python train.py --n_experts=128 --normalize_top_k=true --vocab_size=14511 --tie_word_embeddings=false --optimizer="soap_variant" --learning_rate=0.0167 --batch_tokens=131072
Below are experts of layer 6 (counted from 0) of a mixture-of-experts language model. Rows are named router (the router's row for the expert), down (a neuron's output weights, with its number) and show model dimensions 168-223. Each number is 50 + 15 x the weight over its row's rms, rounded and kept within 0 to 99.
After each expert's rows: "comes before" lists some tokens at least twice as common just after its tokens as in all text. This comes from a sample of Wikipedia text that the model never trained on. Tokens count by the router's weight.

# expert 54
router:50 78 73 64 33 46 79 71 29 56 36 49 39 61 39 60 55 25 41 30 45 22 28 38 40 36 54 26 67 56 66 49 48 56 27 55 54 55 50 27 43 37 46 57 50 44 64 48 49 65 55 12 46 41 89 81
down0:38 52 48 12 24 48 48 68 56 45 35 89 59 52 14 51 49 28 55 49 27 49 66 19 58 73 53 24 49 57 49 51 22 61 53 73 54 48 33 65 74 37 32 46 33 24 56 43 41 50 65 35 57 61 60 45
down1:54 66 60 92 40 68 66 31 30 27 34 49 57 43 61 48 43 38 58 49 48 45 49 41 43 17 49 56 66 63 55 33 35 60 31 40 45 31 43 47 57 00 25 35 51 48 50 47 55 53 66 37 49 19 83 66
comes before: " the", " a", " to", " that", " his", " him"

# expert 1
router:28 67 45 69 39 62 54 84 53 78 43 31 41 68 56 21 70 70 45 49 48 60 64 42 48 45 55 50 36 29 45 49 37 37 21 55 68 62 61 11 35 47 65 59 71 33 24 74 43 69 54 28 35 57 55 36
down0:53 67 51 69 76 50 49 56 58 45 71 46 67 45 45 77 76 72 72 50 51 32 55 43 62 56 79 50 53 42 51 56 70 43 15 62 54 59 41 56 58 68 73 49 46 37 69 55 57 33 49 35 60 53 46 37
down1:49 38 49 47 26 23 36 60 61 76 49 53 66 53 46 50 45 67 48 32 50 75 52 52 64 55 73 49 71 46 37 33 58 39 35 47 73 32 52 67 72 77 40 34 67 54 46 42 62 49 51 20 52 44 47 45
comes before: " ", "\n", " —", " \"", " $", " Nominated"

# expert 95
router:42 67 34 40 52 47 40 45 51 67 61 37 54 55 32 82 42 51 66 50 39 24 43 61 50 41 26 65 60 73 61 20 40 53 11 45 32 65 33 35 65 34 59 48 64 54 70 46 35 57 53 42 26 60 88 71
down0:32 38 61 69 60 43 71 34 30 46 57 50 72 51 62 63 80 44 86 43 37 61 32 11 74 52 56 25 51 04 36 52 74 57 26 37 74 71 42 48 44 48 58 46 37 50 52 40 33 49 35 40 47 27 39 40
down1:41 94 68 63 43 46 30 57 56 38 42 44 44 18 16 50 07 50 42 52 60 46 61 34 50 47 39 48 79 48 62 50 45 66 35 58 16 56 70 59 51 48 59 35 50 35 72 75 42 55 46 27 52 56 41 42
comes before: "0", "1", "2", "3", "4", "5"

# expert 59
router:63 37 35 14 44 40 41 56 50 59 44 37 25 71 56 78 38 35 59 61 26 47 68 53 45 58 59 70 50 61 30 65 76 63 22 62 29 47 55 40 52 31 55 71 47 62 47 78 57 43 38 38 32 46 17 49
down0:37 53 56 51 59 56 46 43 41 67 62 36 52 47 23 54 48 49 39 61 54 65 63 31 57 35 44 50 51 54 44 72 44 40 24 50 30 38 50 50 49 63 40 45 56 30 65 45 56 65 73 66 51 26 45 49
down1:49 39 62 79 67 29 60 39 54 56 73 79 38 78 55 58 63 49 63 43 29 37 48 55 25 46 44 35 39 53 70 61 50 21 48 75 70 41 44 50 51 48 52 68 46 54 64 51 64 62 67 90 59 61 37 73
comes before: " |", "°", ".", "7", "6", "0"

# expert 123
router:56 55 70 40 42 52 71 70 30 58 47 34 47 85 34 65 45 23 32 31 40 43 61 56 36 48 74 46 55 61 77 17 66 56 37 50 72 51 46 31 25 49 57 71 41 46 69 52 59 61 54 29 70 67 54 57
down0:36 50 45 31 51 59 61 51 50 70 55 30 57 49 38 41 30 35 51 41 51 73 56 36 11 44 34 46 62 57 75 25 56 56 33 33 62 50 51 46 54 42 50 66 13 54 44 30 51 48 40 60 66 50 38 19
down1:50 44 33 47 48 48 48 19 61 49 51 52 22 47 33 47 33 63 57 47 69 38 44 41 52 65 19 62 28 05 43 49 40 44 73 85 50 55 71 78 51 47 49 51 41 54 33 55 48 49 51 19 41 73 72 88
comes before: " to", " in", " the", " with", " on", " by"

# expert 118
router:49 51 56 88 39 50 63 42 47 81 52 41 27 47 54 52 70 79 13 51 37 52 56 39 32 52 51 45 42 39 52 77 28 54 31 62 60 59 55 20 33 44 66 56 45 44 63 65 42 68 37 43 46 36 50 49
down0:62 62 45 50 50 44 46 49 42 22 59 27 38 44 56 47 47 29 22 46 43 34 62 94 54 50 73 56 64 99 73 51 38 21 48 50 40 34 54 37 44 56 51 60 52 38 52 45 54 57 49 30 26 83 25 50
down1:47 49 48 60 44 64 61 51 37 47 50 62 51 50 76 48 38 48 34 52 53 59 61 52 54 48 52 52 28 66 34 42 47 50 55 66 42 49 81 63 52 23 42 84 55 75 28 34 59 64 75 19 59 45 28 79
comes before: " ", "\n", " —", " $", " +", " —;"

# expert 22
router:34 58 45 54 75 84 39 56 62 36 82 68 50 50 69 62 42 42 67 47 70 34 50 48 73 48 56 52 53 47 60 36 71 71 14 40 59 44 57 52 57 49 55 58 71 56 63 49 34 49 43 52 24 44 74 59
down0:40 52 35 38 54 43 38 53 30 68 58 23 27 33 49 52 85 48 13 43 59 59 48 51 44 37 48 35 63 47 48 06 38 43 53 27 31 30 52 40 43 38 70 27 37 55 46 44 50 58 50 45 79 52 57 20
down1:35 66 49 60 42 69 51 41 35 33 84 74 49 52 66 23 48 56 43 60 69 61 50 36 79 63 10 49 50 44 37 67 42 46 37 53 51 57 83 85 69 54 56 55 40 46 57 20 47 50 11 63 85 50 64 40
comes before: "|", "-", "\n", "===", "==", "|---|---|---|---|"

# expert 89
router:24 36 27 54 05 55 50 59 36 55 41 46 55 64 45 51 48 29 88 47 64 49 64 39 48 55 55 18 29 57 28 65 35 38 28 65 59 63 66 42 44 25 51 74 44 48 25 25 46 48 46 43 35 57 56 63
down0:13 72 71 50 50 53 49 60 77 30 37 52 53 58 46 54 60 41 18 35 64 56 59 27 34 43 52 20 47 56 43 31 51 36 50 92 40 68 89 54 73 49 59 31 28 54 48 28 60 54 59 50 52 53 84 48
down1:54 59 83 53 50 53 40 69 53 74 58 41 46 51 58 58 52 56 59 67 51 46 68 53 50 69 47 36 57 50 54 18 35 74 60 15 60 53 47 59 43 82 64 66 52 64 48 61 33 69 22 50 46 84 44 61
comes before: " of", " the", "-", " than", " years", " other"

# expert 55
router:21 74 78 49 40 68 74 40 35 33 63 49 19 79 50 56 61 11 59 72 14 41 38 60 39 35 56 45 44 60 59 49 37 33 30 61 46 63 31 17 45 14 62 45 31 25 42 36 50 68 63 09 35 72 38 65
down0:43 64 40 50 48 58 50 47 06 50 57 47 57 45 35 46 52 38 79 62 38 49 50 38 58 37 59 34 74 61 52 09 54 51 51 50 34 53 43 50 75 99 19 66 33 54 47 45 55 57 55 45 36 50 51 49
down1:71 49 36 61 36 94 63 46 84 49 52 38 63 51 32 58 54 62 45 46 74 51 87 45 22 45 78 59 56 77 45 75 62 37 52 44 65 40 66 51 37 64 51 46 56 50 54 48 60 35 66 49 53 43 40 23
comes before: " the", " a", " his", " their", " an", " its"

# expert 61
router:48 57 31 39 68 33 50 41 52 72 58 30 31 50 28 73 69 38 56 60 50 63 47 59 69 41 58 62 27 72 73 73 47 48 37 52 33 75 54 16 81 28 56 52 54 53 60 37 50 60 63 14 32 26 27 69
down0:71 49 46 59 68 51 63 46 60 48 26 37 30 46 42 51 76 24 38 66 44 50 48 63 43 69 93 43 42 44 30 72 51 53 50 53 49 52 51 30 51 28 55 42 49 39 33 32 59 51 54 57 40 58 55 40
down1:64 54 51 56 36 34 52 63 44 63 74 50 65 62 45 49 40 54 74 40 43 21 61 61 51 63 16 51 49 46 57 79 45 72 48 56 53 49 60 10 70 79 54 47 23 69 51 33 51 65 51 53 53 46 21 46
comes before: " |", ")", "–", ",", ".", "),"

# expert 50
router:39 78 57 35 63 61 51 54 03 78 41 22 59 55 37 76 62 34 35 50 36 59 33 49 63 52 57 69 48 48 36 25 64 78 36 63 57 64 69 09 55 26 80 53 37 60 50 35 82 43 62 53 52 59 67 65
down0:51 51 36 52 48 45 37 79 59 66 24 54 57 45 31 48 54 89 50 60 51 39 49 61 56 50 37 45 50 26 70 34 57 54 55 69 48 35 59 42 75 96 91 36 33 31 26 60 63 48 64 55 52 51 26 52
down1:74 51 43 46 86 55 48 61 39 46 15 42 60 56 53 42 43 54 21 51 58 75 42 71 43 40 51 43 39 72 25 39 49 39 59 51 07 84 27 59 50 76 67 52 49 28 64 29 55 51 45 59 50 51 78 48
comes before: " |", "\n", ":", "==", " (", " in"

# expert 87
router:60 57 52 34 32 51 72 38 47 63 57 49 39 47 51 71 61 36 61 46 62 62 65 41 27 57 20 71 60 31 36 61 44 68 07 60 62 75 48 52 46 26 54 79 64 49 56 65 42 55 52 58 24 49 20 68
down0:85 47 68 35 43 71 57 35 60 53 53 61 49 65 44 66 42 58 22 49 49 32 54 84 29 57 69 50 51 41 46 25 68 47 48 54 68 56 33 59 50 60 55 48 52 40 46 59 35 78 41 70 68 48 63 48
down1:56 68 28 38 56 34 35 47 56 68 28 35 69 66 60 58 51 30 50 68 54 64 23 45 38 36 49 69 50 42 56 55 74 61 47 57 52 63 65 51 43 46 64 51 64 61 75 87 50 51 36 73 49 50 51 50
comes before: "-", "|", "=", "\n", "==", "See"

# expert 110
router:31 45 45 21 41 37 66 71 34 77 39 33 48 81 16 57 36 50 24 58 12 58 43 63 31 44 37 58 44 23 39 64 47 33 62 56 49 50 52 15 47 61 52 74 60 54 42 60 42 49 51 48 51 33 65 38
down0:60 47 47 33 41 40 52 50 48 73 45 29 61 55 48 40 57 53 47 49 51 78 59 58 35 06 49 58 56 43 33 62 68 37 49 34 56 41 26 63 51 84 44 45 49 36 55 53 48 61 65 33 51 61 58 39
down1:58 58 44 63 46 59 34 77 65 53 37 50 54 49 48 55 69 25 38 37 43 48 50 45 21 54 33 50 30 33 52 48 09 51 74 34 41 69 96 69 45 54 34 56 24 61 59 49 50 65 53 79 49 46 40 52
comes before: ",", " (", ".", " and", " =", " in"

# expert 34
router:57 34 62 24 43 56 50 54 58 66 33 32 68 41 72 39 60 27 47 47 67 61 57 58 23 57 54 44 50 29 38 65 43 39 00 70 69 45 46 31 58 18 61 48 55 42 36 44 27 61 59 43 36 69 45 59
down0:75 64 50 30 41 78 57 39 58 61 67 34 26 48 97 32 30 69 48 52 68 50 56 50 25 66 41 49 53 41 79 39 55 50 50 44 59 47 51 69 52 74 49 51 24 47 76 77 19 34 49 86 69 46 50 52
down1:48 44 50 68 59 61 59 54 68 20 46 52 43 44 20 33 46 25 68 53 61 61 50 48 38 62 52 47 58 54 16 56 56 45 48 48 50 41 42 58 30 38 60 39 25 33 48 54 39 39 69 40 11 66 06 61
comes before: " a", " been", " the", " an", " not", " also"

# expert 30
router:39 60 58 34 51 53 47 36 59 45 47 26 65 76 56 61 38 34 49 35 44 56 44 50 67 66 28 29 49 79 28 55 41 72 07 59 32 51 45 70 54 21 55 86 37 32 27 54 49 54 63 33 56 48 66 31
down0:54 53 45 58 57 51 36 63 51 47 43 54 34 49 46 56 35 18 46 27 52 53 84 66 83 42 44 66 73 62 46 46 60 30 47 27 68 36 33 40 51 43 26 45 15 43 44 40 73 65 77 19 47 49 46 19
down1:58 44 58 49 48 51 41 51 52 48 59 51 46 50 88 53 69 34 29 21 44 31 53 36 89 50 78 07 49 52 77 12 32 50 78 51 48 49 52 69 37 67 47 51 64 40 46 76 44 47 57 47 64 60 52 23
comes before: " was", " be", " is", " been", " have", " are"

# expert 57
router:46 50 60 35 81 55 46 52 36 72 50 47 31 74 48 60 73 50 39 65 36 48 42 83 46 45 41 59 29 36 66 50 44 31 42 34 28 44 54 21 34 26 71 55 63 45 40 59 53 41 40 37 52 59 58 57
down0:55 62 49 67 55 64 52 93 52 54 51 66 44 65 45 34 48 50 14 52 59 58 73 57 63 47 48 68 45 56 55 51 39 84 40 40 26 50 77 52 34 44 61 47 54 73 50 50 00 52 70 23 43 51 46 43
down1:42 48 42 15 60 33 48 54 54 51 46 63 45 64 60 00 54 55 99 87 45 54 34 57 34 27 50 37 61 54 66 51 49 32 49 59 52 65 62 53 60 77 52 49 58 49 53 50 43 39 51 55 47 58 50 47
comes before: ",", "\n", " |", ".", " (", " and"

# expert 49
router:41 79 44 42 48 58 43 33 39 65 50 54 46 73 61 31 44 24 38 69 40 60 37 68 34 25 52 70 15 71 66 30 66 63 35 63 45 45 34 50 55 31 54 69 42 30 49 47 57 60 48 50 28 31 52 57
down0:38 53 61 41 59 53 21 46 54 52 49 55 53 54 66 53 52 67 31 18 46 48 31 47 54 70 60 00 53 56 62 67 52 23 28 54 44 59 43 74 48 50 55 60 50 18 57 61 93 43 41 66 54 51 72 44
down1:37 81 45 44 58 42 30 57 45 34 30 52 52 47 60 51 50 62 52 66 49 47 67 43 12 37 34 51 47 40 63 50 39 59 45 50 51 48 40 30 46 54 47 18 28 32 56 34 60 69 68 20 42 71 65 46
comes before: "0", ".", "3", "5", "4", " |"

# expert 40
router:19 72 54 29 49 36 63 59 22 39 33 56 26 58 59 55 64 45 28 30 31 46 50 66 65 75 57 31 47 60 52 54 43 34 51 48 48 44 36 59 64 56 51 73 37 35 64 41 39 56 64 21 29 48 57 60
down0:37 51 41 51 60 46 83 42 34 60 68 43 61 18 75 48 76 88 15 57 45 43 49 46 46 52 49 48 47 65 54 58 63 51 31 41 27 19 53 41 46 46 19 18 27 60 35 45 37 89 55 42 40 82 64 39
down1:57 42 62 04 31 98 23 66 75 59 48 49 45 64 23 58 35 33 61 46 91 61 29 64 57 45 34 46 31 52 40 36 46 55 57 49 63 50 41 57 49 38 51 51 43 45 61 69 70 57 72 51 26 47 58 38
comes before: "\n", "==", " The", "===", "-", " In"

# expert 122
router:35 73 75 22 26 65 58 37 24 89 49 38 33 72 51 54 56 49 36 65 33 41 22 49 41 67 55 67 37 46 42 54 54 42 56 48 56 54 38 42 63 40 55 46 46 62 35 67 55 60 36 72 33 61 75 23
down0:61 43 55 56 18 53 40 48 19 62 50 50 42 50 41 42 44 47 62 35 35 47 45 66 50 97 57 43 64 49 46 37 60 46 21 66 27 46 31 12 54 35 75 47 34 45 80 37 71 54 26 48 48 41 32 60
down1:44 46 14 55 37 34 50 59 50 27 39 50 84 53 76 31 49 56 68 40 61 46 81 66 51 31 42 51 49 42 17 59 51 52 44 53 46 51 69 58 63 67 84 41 48 54 38 43 67 34 48 27 66 50 56 38
comes before: " of", ",", " in", ".", " for", " and"

# expert 46
router:15 43 44 54 51 36 60 55 48 17 50 45 53 70 29 59 46 42 50 51 33 60 29 50 49 38 54 66 41 53 19 65 35 36 00 42 29 34 66 36 43 42 65 50 39 44 25 45 25 58 64 56 43 52 68 42
down0:31 60 65 64 08 47 36 22 43 50 50 90 48 64 48 74 45 52 41 60 25 57 57 62 43 49 54 62 14 46 48 54 26 81 55 41 41 49 58 50 73 30 48 45 49 69 44 69 74 51 55 63 44 39 57 42
down1:77 60 43 25 46 24 57 53 51 52 44 44 18 22 52 41 17 52 69 39 50 43 49 60 39 81 74 43 35 37 50 46 39 58 39 56 99 39 60 57 26 57 55 53 54 52 52 53 24 65 58 83 41 55 69 75
comes before: " the", " ", " a", " his", " this", " October"

# expert 72
router:50 34 53 50 43 48 50 52 34 65 05 48 40 71 45 50 70 37 32 73 62 53 48 62 55 67 57 43 52 42 51 39 63 28 33 42 51 52 44 33 48 30 66 47 68 30 30 23 51 40 51 05 62 50 41 20
down0:55 40 52 27 38 20 41 47 54 29 68 61 51 50 53 54 63 23 49 47 57 38 74 53 38 36 35 52 61 79 56 40 82 52 56 48 64 60 30 33 84 25 52 53 43 50 50 28 44 55 61 50 51 55 64 23
down1:52 41 34 40 34 46 30 54 48 43 37 79 31 34 45 44 47 62 67 46 61 59 13 70 49 47 34 84 99 48 50 63 61 45 68 41 34 32 41 42 28 40 53 32 68 72 39 60 48 81 44 99 52 60 65 47
comes before: " to", " by", " in", " on", " as", " for"

# expert 85
router:64 73 25 30 56 38 52 58 61 68 36 51 22 83 41 45 69 00 63 45 33 48 55 42 55 43 65 61 53 24 38 41 36 56 53 81 56 48 70 69 48 42 28 35 37 32 33 61 39 51 49 26 32 69 39 54
down0:48 87 40 32 47 50 47 46 43 50 61 64 69 51 51 44 53 57 45 26 55 15 49 57 65 40 78 00 56 51 41 44 35 55 45 67 18 47 57 42 62 48 50 59 66 44 27 67 65 47 47 58 56 57 56 51
down1:56 42 67 67 68 31 45 58 33 16 63 71 55 53 36 50 58 78 55 44 62 58 18 54 61 40 41 67 52 33 45 61 65 18 47 14 85 69 88 29 54 68 31 54 50 41 56 63 45 53 51 52 54 50 50 56
comes before: "0", ".", "–", "th", "5", ","

# expert 13
router:40 38 41 41 38 52 28 60 40 70 45 50 40 69 39 57 56 12 67 70 51 60 72 31 53 48 51 54 36 72 16 27 54 69 58 57 62 71 52 43 77 03 38 60 48 58 49 20 45 59 33 47 27 49 46 41
down0:71 49 03 74 65 63 50 70 45 49 59 33 48 47 79 53 46 69 52 19 44 49 41 51 69 23 48 29 67 48 53 61 49 60 34 62 49 29 58 57 37 37 25 63 49 65 46 57 68 89 49 16 41 49 58 46
down1:28 55 77 50 58 44 53 49 48 80 24 56 24 41 48 64 31 43 32 36 47 54 49 55 59 50 50 32 54 45 71 58 50 35 35 56 37 49 53 32 64 51 55 74 05 51 41 52 40 33 52 46 52 17 50 57
comes before: " of", " in", "-", " year", " time", " round"

# expert 114
router:24 49 29 39 34 53 52 82 33 53 44 25 38 71 50 64 44 32 69 49 42 63 40 57 49 67 65 49 30 48 24 64 35 50 05 62 53 55 60 45 66 00 63 57 53 32 29 56 53 50 71 39 50 71 55 58
down0:50 60 48 61 46 77 33 45 39 46 50 68 72 75 49 42 49 72 33 00 52 28 41 20 48 51 35 29 63 60 59 46 52 60 41 44 48 23 43 53 54 46 55 52 64 48 78 28 38 49 50 64 47 39 66 43
down1:45 58 59 43 50 72 07 42 73 60 47 45 45 05 68 31 48 58 44 66 39 34 35 62 45 66 38 70 44 42 47 46 63 39 59 46 37 51 54 49 41 34 54 50 53 46 62 37 44 71 52 48 73 55 54 64
comes before: " the", " a", " The", " It", " to", " which"

# expert 106
router:48 69 25 39 51 68 50 43 48 56 36 59 45 67 23 37 28 60 70 56 50 45 57 64 26 40 36 39 46 48 54 56 39 22 18 44 71 48 40 39 36 43 52 30 68 58 41 75 50 48 39 44 30 71 42 45
down0:49 33 61 42 59 57 60 72 43 39 62 61 43 52 46 51 49 57 52 55 49 42 41 55 53 39 25 45 52 64 64 55 58 28 62 10 20 11 13 48 49 73 47 25 73 52 54 65 61 41 43 43 46 55 57 41
down1:84 29 36 56 60 44 51 15 61 60 67 69 45 57 40 42 50 98 88 38 51 49 53 49 57 50 26 50 46 58 59 51 58 36 46 72 65 49 57 50 52 74 54 44 45 55 49 54 46 74 58 54 51 43 41 52
comes before: "1", "0", "2", " ", " August", " January"

# expert 80
router:78 65 47 20 40 35 42 72 67 40 30 56 45 70 66 46 66 49 38 33 44 59 57 49 57 38 51 45 51 52 51 50 38 59 24 67 60 49 45 59 60 27 36 61 74 51 76 50 64 44 54 60 39 37 56 79
down0:52 37 49 62 34 49 51 21 74 58 46 50 45 50 42 49 61 62 28 25 45 23 41 65 62 46 82 62 47 49 71 48 86 46 53 55 37 53 47 52 49 47 82 36 49 48 58 68 53 56 39 52 53 31 79 42
down1:36 63 61 56 57 53 65 50 25 52 51 66 56 47 45 74 91 48 59 62 53 56 51 56 50 52 27 47 33 67 44 60 32 63 35 57 48 66 68 63 63 51 54 12 50 64 55 57 40 28 52 14 38 48 51 62
comes before: "0", "5", "4", "6", "7", "8"

# expert 37
router:49 36 51 47 42 43 58 65 41 71 53 60 30 49 18 55 75 47 56 41 29 57 41 63 46 30 40 77 18 57 39 56 55 50 55 74 44 55 61 26 63 63 48 52 28 44 75 49 53 60 63 37 42 42 40 89
down0:61 46 49 41 76 32 38 40 60 43 53 44 66 46 51 50 79 48 20 53 67 47 64 60 44 45 43 50 94 36 51 65 41 54 53 46 19 55 50 41 65 61 00 74 41 49 59 50 67 33 51 31 39 40 67 44
down1:67 54 39 42 49 46 57 45 53 46 57 49 67 87 58 43 78 46 51 16 53 71 40 46 32 35 43 42 27 54 46 55 51 56 54 25 53 22 75 13 75 51 65 30 51 58 69 82 71 47 43 59 58 72 47 52
comes before: " |", "%", ";", "–", " (", "."

# expert 10
router:45 47 40 37 63 52 33 51 33 65 39 45 37 49 64 37 50 07 39 62 61 85 24 46 79 46 66 46 48 51 43 51 43 40 18 38 57 30 45 43 55 14 56 77 39 30 46 43 44 46 66 16 52 51 35 38
down0:46 53 33 52 53 50 41 49 60 52 80 46 38 55 51 54 54 48 33 56 50 48 58 42 59 34 47 50 48 59 67 71 50 40 43 57 19 27 51 53 30 72 26 53 70 59 50 71 55 10 46 42 52 31 74 32
down1:47 83 40 49 39 50 48 45 47 49 44 49 59 59 42 40 47 46 67 60 68 45 11 34 66 24 29 52 42 51 46 48 48 13 55 55 30 50 59 51 45 76 51 51 46 35 45 47 56 24 96 71 69 45 30 53
comes before: " to", " by", " as", " in", "ed", " for"

# expert 79
router:59 10 56 64 52 62 46 52 23 79 32 29 54 56 66 65 36 59 29 51 62 54 45 45 23 57 75 46 49 40 45 70 68 73 32 42 50 44 35 24 29 23 29 37 29 47 69 41 48 46 65 31 30 55 47 46
down0:49 59 26 35 46 50 34 45 60 44 43 62 43 70 49 13 47 27 51 50 54 59 51 55 62 72 52 86 53 51 37 59 30 20 51 52 35 87 84 69 66 66 54 71 42 36 72 57 54 16 49 64 67 50 49 36
down1:40 36 67 99 45 49 67 35 56 41 50 41 19 57 61 57 27 70 49 54 66 57 51 41 50 18 19 58 54 52 72 32 18 51 56 60 41 59 50 42 59 50 49 09 44 49 39 29 65 42 49 45 47 50 35 42
comes before: " ", "\n", " —", " %", " Votes", " Total"

# expert 107
router:47 53 40 33 42 22 53 63 50 74 59 33 51 92 45 47 37 47 23 62 40 34 61 61 28 66 51 55 42 35 50 50 27 34 64 59 41 44 53 62 29 42 76 54 35 55 57 48 53 42 38 33 42 77 20 34
down0:47 60 60 40 45 43 51 67 50 61 32 68 55 57 29 47 44 44 50 43 46 63 73 61 70 80 70 27 49 58 29 76 37 51 50 47 51 59 49 44 19 55 70 30 48 45 51 74 49 67 48 44 57 45 41 67
down1:61 37 51 47 85 89 26 51 62 58 53 50 37 49 56 63 59 48 56 36 45 65 42 28 15 28 61 37 60 52 57 65 38 53 37 17 47 55 43 54 48 40 40 56 66 99 37 55 60 66 45 53 42 49 87 52
comes before: ",", " |", "'", " City", " (", " University"

# expert 81
router:47 41 37 31 56 46 60 47 08 69 41 57 54 57 29 58 49 41 35 83 67 43 64 55 43 48 76 36 56 30 48 37 39 56 57 57 47 64 56 22 62 54 54 73 52 69 28 33 37 51 40 53 43 29 36 33
down0:49 62 45 55 36 64 41 43 47 46 64 37 37 33 50 58 62 73 37 52 52 44 35 35 45 44 50 53 47 38 41 52 47 62 39 31 52 44 72 49 10 79 47 29 65 99 29 46 55 36 56 60 76 27 44 45
down1:38 92 52 33 68 56 45 34 53 47 37 57 48 39 51 50 50 73 58 48 44 33 53 50 54 47 58 78 37 60 57 60 17 68 47 50 71 46 39 67 29 60 67 55 63 75 46 40 41 44 33 62 41 57 36 59
comes before: " |", ",", " (", "i", ";", " ="

# expert 38
router:49 49 39 29 41 49 55 71 49 48 40 27 67 83 47 47 63 06 83 52 27 83 64 59 24 61 56 63 14 43 66 69 42 45 33 79 70 59 52 41 39 52 67 48 42 33 39 52 50 37 64 59 51 46 44 63
down0:59 50 54 51 61 43 73 50 40 28 45 50 66 57 66 43 81 36 56 50 55 48 64 47 64 67 45 59 61 51 42 58 47 81 54 59 55 45 54 18 43 48 48 76 74 16 74 48 35 61 48 46 45 56 32 52
down1:45 67 42 69 46 45 74 31 43 26 50 48 35 22 28 45 65 62 43 75 34 56 64 60 24 38 41 48 42 31 55 56 46 47 54 53 23 55 54 32 46 53 49 94 43 58 50 70 67 69 50 44 67 68 62 39
comes before: " |", "0", ";", "1", "}", "3"

# expert 23
router:43 33 69 50 59 42 50 72 63 93 76 37 36 42 64 52 34 22 62 48 31 69 30 55 49 68 57 50 53 41 52 60 30 49 44 56 53 58 46 56 61 42 54 57 12 41 29 68 28 33 55 70 55 45 33 58
down0:84 52 35 03 26 55 69 55 24 83 59 57 65 53 50 12 27 45 50 43 36 59 50 39 44 54 40 37 35 43 51 47 30 42 61 55 48 61 57 31 51 40 49 52 26 30 18 63 33 36 65 50 59 65 36 52
down1:57 49 56 47 37 72 18 60 86 54 48 42 46 50 49 52 31 38 50 34 58 49 49 50 54 26 57 69 36 25 41 30 46 51 57 58 67 49 51 59 55 00 71 49 58 58 38 70 40 43 29 50 58 47 96 64
comes before: "-", "\n", "==", "The", "|", "==="

# expert 82
router:22 49 62 33 41 39 53 48 55 76 50 48 63 55 55 53 44 36 40 51 48 48 67 63 67 45 42 21 38 45 41 60 45 78 51 51 54 56 60 36 69 38 54 86 50 44 21 66 55 56 59 34 53 39 50 51
down0:50 51 35 37 44 63 48 56 53 37 34 51 47 42 44 42 43 49 32 34 51 70 54 51 59 36 51 51 51 60 20 17 52 53 69 46 54 69 49 57 30 40 54 56 68 51 44 90 32 48 80 41 48 24 50 45
down1:02 54 46 30 72 55 51 40 60 57 50 74 49 52 90 75 53 53 41 92 76 65 51 52 42 73 44 48 47 32 43 55 64 50 21 59 34 59 53 50 34 55 14 57 47 24 49 77 63 52 70 63 50 63 51 29
comes before: " was", " is", " also", " has", " had", "'"

# expert 84
router:06 64 73 41 60 63 53 54 22 85 37 31 29 69 30 66 54 35 71 34 48 72 32 47 69 67 41 33 43 38 40 23 36 28 64 62 43 53 31 52 76 35 42 44 35 39 58 43 56 41 64 63 25 71 54 33
down0:76 38 52 36 53 15 61 27 48 72 36 73 31 65 31 40 77 58 53 66 37 55 63 78 79 57 63 57 45 26 47 32 42 51 51 48 30 52 69 48 48 22 77 72 36 57 51 72 61 17 49 58 74 41 75 14
down1:50 68 60 30 40 63 46 38 53 53 43 36 52 43 54 65 51 47 31 39 62 49 57 76 45 49 55 48 44 68 45 52 41 28 51 44 52 39 84 38 54 48 66 37 37 67 14 45 56 38 51 77 99 36 62 13
comes before: " of", " to", "ing", ".", " for", ","

# expert 115
router:42 55 29 34 46 43 36 41 57 50 73 52 49 48 25 51 67 25 65 58 37 60 58 42 45 53 79 45 16 45 43 30 56 70 05 54 62 69 35 48 52 25 41 43 21 64 46 50 45 25 60 25 58 66 53 73
down0:64 51 41 27 61 56 48 52 57 40 37 34 28 50 64 59 73 51 45 72 52 58 52 37 55 34 51 66 65 08 62 71 88 71 44 45 34 53 20 42 54 51 65 50 50 58 52 73 58 34 53 49 54 47 32 40
down1:40 64 43 57 90 34 47 43 41 51 80 65 47 50 38 47 58 47 40 29 60 31 54 09 32 56 45 31 59 54 49 48 58 35 40 57 40 50 21 54 51 45 55 61 59 64 32 76 56 64 27 70 60 31 51 52
comes before: " ", "/", ";", " .", "year", "m"